config.toml
n_layer = 19
d_model = 192
n_experts = 64
experts_per_token = 2
d_expert = 192
d_shared_expert = 0
activation = "squared_relu"
moe_layers = [0, 1, 2, 3, 4, 5, 6, 7, 8, 9, 10, 11, 12, 13, 14, 15, 16, 17, 18]
router_score = "sigmoid"
normalize_top_k = true
routed_scale = 1.5
balance_loss = 0.00765
balance_bias = false
init_std_router = 0.00748
lr_router = 0.00145
n_head = 2
n_kv_head = 2
head_dim = 96
vocab_size = 8192
norm = "rmsnorm"
norm_place = "pre"
norm_eps = 1e-05
positions = "rope"
rope_base = 10000.0
rope_fraction = 1.0
qk_norm = false
attn_scale = 0.102
tie_embeddings = false
parallel_block = false
init = "normal"
init_std_qkv = 0.0316
init_std_o = 0.00513
init_std_up = 0.0316
init_std_down = 0.00257
optimizer = "adamw"
lr = 0.00201
beta1 = 0.95
beta2 = 0.95
weight_decay = 0.1
lr_head = 0.00989
grad_clip = 1.0
warmup_steps = 415
schedule = "wsd"
decay_fraction = 1.0
decay_shape = "cos"
final_lr_fraction = 0.05
batch_tokens = 131072
seq_len = 1024
doc_mask = true
z_loss = 1e-05
train_tokens = 753700000
steps = 5751
dataset = "wikipedia_en"
Below are experts of layer 16 (counted from 0) of a mixture-of-experts language model. Rows are named router (the router's row for the expert), up (a neuron's input weights, with its number) and show model dimensions 0-191. Each number is 128 + 24 x the weight over its row's rms, rounded and kept within 0 to 255.
After each expert's rows: a language model's description of what the expert responds to. This comes from a sample of Wikipedia text that the model never trained on.

# expert 21
router [125  78 109 146 112 113 126 147 142 150  99 169 143 134 127  87 101  99 112 192 174 117 131  76 126 144  84  99  86 147 148 157 145 121 122 121 106 125 121 131 143 135 145 132 120 153 122 124 114 160 120 147  92 131 111  75 144 120 159  92 147 110 142 142 154 171 159 146 151  84 132  95 137 120 138 124 114 184  96 139 140 122 120  79 123 131 146 122 121 121 135 113 143 139 149 155 158 131 153 125 116 111 119 107 137  85 128  98 137 137 101 184 172 127 146 129 176 121 138 163 103 165  93 175 107 115 122 151 124 106 135 114 154 126 151 139 187 164 119 134 143 116 143 163  76 121 139 137 186 106 122 105 121 152 120 124 126 124  94  91 108 116 136 140 157 110 151 106  95 171 136 134 141  98 151 152 121 169 111 150 144 125 133 159 101 108 137 129 140 130 150 141]
up6 [141 115 150 143 130 106  99 137 150 103 122 174  95 141 107 106 166 104 150 164 118 125 118  84 142 105 105 115  93 154 130 147 150 130 146 143 135 119 112  69 169 100 147 123  96 109 112 133 126 118 147 123 107 136 109 144  97  66 141 112 134 122 169 136 105 120 129 140 181  57 138 108 148 102 146 188 137 149 150  94 126  72 141  97 140 117 136 130 148 102 125 178 112 108 181 149 126 163 123 138 108 109 115 113 130 110 171 126 147 149 114 175 117 109 144 119 148 151 103 133  90 116 140 130 104  87 105 101 105 119  78 129 138 136 158 103 179 147 112 105 123 135 113 151 108 134 111 167 134 160 125 109 162 127 140 136 131 116 134  98  81 148 182 146 119 150 135 110 113 132 146 132 119 117 116 156 121 117 118 127 118 119  98 107 119 109 170 147  98  94 122 152]
Description: Short first pieces of words and names, often capital vowels or syllables like E, Co, Re, se, as in E(riksson), Co(oley), first.

# expert 57
router [ 92  92 112 156 122  99 107  76 109 132  83 127 145 119 126 109 116 120 139 121 157  94 147 126  90 142 129  96 137 135 151 137 116 120 134 110 124  96 162 128 165  70 140 182 111 136 117 154 141 133 112 165 114 141 139 100 129 112 137  95 116 126 145 165 172 150 159 148 154 102 135 104 115 130 191  96  90 176 112 126 136  76 121  89 128 112 169 112 148 141 165 128 154 120 159 162 161 128 135 136 166 110 146 134 142 104 120 125 142 116 129 160 155 148 114 154 162  83 138 164 103 144 130 150 133  98 142 121 122 109 107 105 147 139 130 135 159 148 141 148 169  99  92 151  99 111 150 130 142 126 138 120 104 141 116 164 113 121 110 110  75  85 167 145 162 146 172 127 109 133 148 163 100 120 157 156 153 157 142 127 172 126 106 134 126 137 133 145 134 107 158 153]
up72 [ 73 125  92 157 118  87 133 117 107 118 109 132 123 114 110  80 115 105 153 146 171 145 164  95 116 142 118 102 144 176 170 138 169  99 136 110 118 112 116 116 116 124 116 125 118 151  93 123 120 134 156 113 109 157 110  82 124  93 109  95 161 123 163 127 158 157 171 132 169 115 112 107 127 109 126 137 132 140  76 115 134 120 150  84 114 133 123 119 147 136 145 109 156 120 164 137 134 134 138 140 124 105 137 115 150  94 145 140 148 136 139 138 141 141 130 146 161 135 150 172 108 194 148 154 113 102 173 148 123 143 121 118 114 117 146 154 132 170 107 121 142  50 146 141 102 110 172 145 114 103  89 107 156 163 128 137 101 117 134  85 119 105 139 180 140 139 123 149 109 106 112 154 105 118 138 135 123 114 108  82 148 129 123 137  73 153 131 117  89 110 159 160]
Description: New starting place names like New York, Newfoundland, plus in, from, with, and Domain values Eukaryota in taxonomy boxes.

# expert 42
router [114 138 123 167 128 106  79 125 137 143 124 143 122 167  97  92 131 117 136 159 106 117 143 109 114 128 137 140 132 151 126 145 148  79 109 135  99 158 140 160 157 103 134 158 110 146 127 137  94 145 148 189 110 138 104 128 140 136 105 101 140 145 142 128 154 148 169 118 120 126 149 135  85  96 138 122 100 179 117  86 176  98 132  53  74 129 169 132 151  75 152 106 127 121 131 148 135 124 155 108 148 121 155  99 156  85 152 135 160 132 113 157 157 135 134 141 139 118 146 146 146 140 103 126 102 133 139 141 103 125 123  87 119 128 123 119 151 121 135 159 137 122 174 142 104  93 128 112  93 111 142 105 123 175 129 120 140 167 119  75 108 127 146 126 166 162 140 125  99 133 105 163 134 127 145 150 140 201 129 112 156 132  96  95  95 111 148 142 116 102  94 134]
up5 [120  92 116 158  70 132 126 128 145 160  91 145 130  97 115 135 116 134 177 143 126 162 141 159 136 171 121 121 137 139 118 109 148 157 152  67  99 117 188  84 131 135 125 163 113 123 117 126  98 126  82 137 102 104 115 136 131 130 135 118 142 133 134 136 159 198 132 119 128 130 185 101 143 132 145 131 136 162 101  75 104 119 110  83 133 138 120 119 148 113 108  88 117 139 116 134 126 103 110 106 160  98 145  94 123 119 146 134 149 132 185 136 137 171 114 147 118 123 108 151 118 123 134 119 132 145 116 172  80 139 132  94 129 153 106 150 114 103  98 146 122 128 114 135  96 150 127 118  90 119  89  87 135 157 123  83 138 120 134 105 123 104 132 123 109 150 160 121 123 166 101 146  77 124 106 125 104 154 109  89 156  88 158 105 130 127 182 123 120  91 123 124]
Description: Opening == of section headings like ==Track listing== after blank lines, and word-opening pieces such as pro, un, ex, ra.

# expert 5
router [114 134 128 160 107 115 120 144 108 124  98 150 111 120 153 107 125 135 113 144 172 101 142 128  77 134 111 135 146 114 156 160 150 110 113 102 104 106 136 154 140 103 148 171 131 139 100 155 138 125 171 177 139 126  98 148 156 113 142  75 120 140 171 178 155 133 164 168 140  93 158 135  99  99 184 105  92 172 107 113 137 101 153  99 129 144 136 146 159 143 162 107 150 111 172 135 159 109 159 124 158 126 124 125 148  99 114  96 123 136 113 152 155 149 110 135 152  84 137 131  92 156 121 120 103 100 137 144 128 115 181  92 139 136 117 157 149 143 146 166 155  70 140 161 104 127 155 109 129 104 136 138 117 150 143 151 116 107  96  94  82  92 161 158 144 134 163 146  79 115 146 154 132 120 184 142 135 142 124 123 134 127 131 114 120 130 138 125 134 124 127 162]
up0 [151 124 109 125 103 121 116 113 141  97 119 151 139 139  85 112 124 122 126 149 121 153 127 121 122 143  87 108 158 109 130  83 137 108 158 114 124 116 112 153 161 157 204 134  94 189 145 182 116 153 150 117 126 156 166 106 161  63  62 141 120 127 104  90 126 148 162 119 136  75 146 155 134 137 128  92  97 137 140  88 105 152 105 151 143 148 149 117 143 121 124 125 140 101 137 134 111 112 146 104 117 110 121 120 142 108 160 143 120 114 105 152 110 141 140 118 128 122  82 102 124 159 139 127 112  81  88 109 138 144 154 108 127 121 147 150  94 144 145 179 190 147 158 110 136 119 123 116 116 118  96 154 137 143 114 126 141 113 142  97 156 143 122 142 163 145 104 104 147 133 176 117 116 106 125 110 169 122 114 132 128 128 100 146 144 136 124 195  87 126 109 102]
Description: Words inside names of championships, races and awards, such as Grand in Grand Prix, World, Cup, Championship, plus digits and name fragments in sports tables.

# expert 58
router [105 138  92 142 128 122 128 108  86 135  99 128 112 109 166 113 141  93 132 129 179 129 128 131 113 147 156 136 127 169 159 103 119 129 112 114  97 167 194 114 148 115 138 148  97  91 109 125 122 119 156 141  98 158  90 128 160  97 142 113 149 104 128 139 176 145 166 130 150  76 126 135 140  75 118 155 125 148  91 125 127 130 140 124 163 121 143 142 177 192 125 119 118 109 182 116 146 129 146 137 134 114 154 130 145  74  94  96 145 152 127 153 134 133 113 139 153 106 153 125 115 154 152 163 144 102 159 152 124 139 133 115 176 152 119 133 196 118 111 161 143  87 123 143  98 109 115  99 138 119 144 133  73 152  96 139 130 143 116  72 132 119 152 121 149 127 153 133 123 132 151 158 145 114 169 170 112 110 117 118 144 145 147  98 138 143 123 144 129  96 147 147]
up1 [114 155 125 129 126 149  97 130 135 137  90 109 155 167 192  90  94 109 179 139 117  93 140 167  82 112 134 141  77 170 135 119  92 130 113 133 121  92 118 145 105 145  98 143 126 148 110 125  90 129 120 137  86 115 113 124 163 152  90 148 115  78  91 135 132 163 160 133 104 188 120 101 145 124 155 134  98 147 113  99 136 123 133 120 141 127 130 145 133  82 148 132 155 138 131 122 159 151 149 144 145  87 148 110 156 124 170  60 127 169 143 156 152 145 117 104 136 136 154 119 126 131 130 140 119 110 144 145 141 147 134 143 105 135 143 125 103 135 136 138 155 129 108 151  96 109 121 125 113 107  83 160 103 167 132 152  90 140 114 108 134 171 139 134 143 150 147 170 119 131 104 125  92  82 135 125 146 107  91 156 146  64 118 121 128 103 131 158 120 146 118 156]
Description: Word-initial w, W, Qu and Gu pieces such as wore, south-western, Guadalcanal, plus digits and Thai bytes in tables.

# expert 49
router [103 167 127 179 108  89 108 146  89 164 114 123 122  99 128  73 119  73  92 123 144 133 138 129 129 174  86 108 114 141 168 133 114  95 112 116 112 146 104 107 142 117  89 145 142 140 127 168 133 125 113 174 144 116 118 120 131 112 104  80 134 144 107 133 165 137 189 122 181 123 118 105 123 133 116 142 138 141  75  89 142 108 135 107 154 141 147 156 136 135 148 141 169 158 169 164 153 176 146 126 141 141 149 100 153 109 139 130 117 126 117 140 122 184 117 161 157  96 153 156 133 135 155 126 107 118 154 139 147 107 128 133 108 143 146  99 159 150 121 160 149 123  96 146  97 144 165 106 145 134 109 141 116 141 120 123 118  90 118  90 109 123 147 143 139 139 171 173  94 105 139 153 100 129 157 108 121 171  97 144 158 143 149 149  83 110 131 143 118 131 116 131]
up1 [121 149 119  96 150  96 104 124 170 123 154 144 140  91 142 136 140 153 131 140 157 129 130  96 146 158  95 135 123 131 133 171 132 129 130 129 113 103 126 144 124 143  99 171  98 148 147 133 115 162 126 187 132 137 120 151 139 122 114  92 142 123 168 162 168 149 155 161 121 136 137 116 109 111 135 159 119 152 121 133 154 133 152 150 122 148 120 113 113 116  98 110 136 139 130 198 109 154 162 170 123 105 106 106 193 116  69 151 144 146 164 119 161 160 138 127 125 102 173 177  73 136  73 102 109 145  97 119 134 144 165 148 160 138 141 124 127 107 140 128  99 129 105  94 113 128 124 129 112  67  94  89 139 135 121 108 114 119 122 127  70 146  90 119 152 139 128 158 111 146 108 163 141 133 129 126 134 150 120 167 154 132 150 163 137 107 111  96 125 129 167 161]
Description: Colons after infobox field labels, table bars, and zeros or digits inside years and coordinates, e.g. Climate:, Position:, 2-0-08, born.

# expert 2
router [114 127  87 144 111  88 137  95 111 170  96 137 167 105 128 126 109 124 149 124 164 111 157 101  86 135 123 129 125 145 157 129 106 139 136  99  93 114 137 130 152  89 148 169 120 126 129 172 156 120 134 170 113 140 138 142 125 105 143  90 122 131 145 180 155 167 161 151 148 101 168 119  72 107 170  99  91 195 128 105 150 117 129 104 116 148 150 128 150 111 131 125 169 135 150 153 170 109 122 113 123 120 130 148 148 106 110 110 119 118 117 135 139 149 133 157 131  92 140 149 103 148 127 134 110 127 135 145 110 120 146 125 119 110 145 175 148 139 142 159 127  89 136 173 121 123 153 137 131 100 153 120 103 159  94 128 138  97  77  97  94 107 135 142 160 140 140 160  66 121 146 179 104 146 170 111 133 173 123 128 138 129 109 132  76 159 115 153 123 136 126 155]
up0 [120 121 146 177 126 100 127 144 147 157  99 203 154 109 126 135 113 167 106 126 133 131 166 134 122 129 131 146 133  95 171 156 136 149 115 138 123 159 125  97 175  82  86 111 153 132  80 138 104 127 107 109 124 129 114 131 147 144 133 173 167 107 180 146 120 150 151 106 161 135 121 132 157 117 144 150  89 158 112 116 120 144 110 120 152 137 113  93 117 104  79 118 164 127 126 146 121 128 148 167 130 136 125 126 173  89 164  83 129 127 163 147 114 122 114 128 149 114 212 155 112 137 109 127 136  88 136 121 128 190 169 119 128 118 100 101 167 127 130 160 123 109 126 113 103 176 134 167 126 105 111  84 140 127 104 114 145 132 107  98 171 119 177 126 124 107 102 150 125 148 138 131  87 147 137 130 145 122 155 136 120 124 131 144 118 145 124 116 119 149 123 107]
Description: Words inside or opening titles of songs, albums, books and events, often after a quote mark or table bar, e.g. Best, Love, On.

# expert 31
router [128 147 122 149  90 119 120 114 110 130 113 134 111 110 157 140 108 106 161 173 146 123 122 132  91 143 150 107 149 168 165 147 131 102 127 129 122 136 138 101 190 112 141 179 103 139 105 166 103 132 140 117 122 150 148 113 182 114 135 132 125 149 159 165 131 157 187  93 146  94 145 120 101 127 166  64  93 141 165 135 154 135 142 119 138 140 138 156 168  74 120 123 144 121 172 125 170 145 138 138 144 120 144 129 155 127 130 140 117 134  97 149 179 145 104 155 173 127 100 140  94 154 154 123 134  88 161 144 113 145 139 114 106  84 122 148 149 138 154 172 170 142 127 150 100 111 136  94 104 128 150 167 103 116 116 107 140 106 119  87 139 127 135 146 120 126 144 156  82 121 137 122  96 121 159 137 154 112 158 151 147 103 120 139 104 146 155 140 139 107 180 133]
up1 [135 130  95 135 129 123 119 151 110 123 103 136 102 129 115  96 148 158 162 121 108 147 171 169 146 118 110 138 147  97 128 113 120 134 126 136 108 128 165 128 149 163 132 156 100 120 131 171 140 138 128 130 133 111 150 133 144 124 155 141 127 153 143 151 139 126 122 123 141 101 216 124  62 145 147 136 103 115 100 107 139 120 125 146  98 133 131 138 188  92 119 142  96 155 169 119 137 134 138 127 121 159 116 132 110 136  97 113  92 125 106 163 141 144  88 150  61 135 102  94 140 171 157 148 112 124 139 168 116 137 155  94 160 142 132 137 115 134 119  95 113 129 171  85  93 152 134 132 141 149 139 114  99 155 180 110 120 137  90 134 129 114 116 145 104  89 117 115  71  83 131 145 158 127 169 118 119  93 115 131 116 134 109 124  78 168 183 113 113  99 128 120]
Description: Possessive pronouns and determiner-like words before a noun, e.g. his hometown, her parents, their own, its surrounding, other.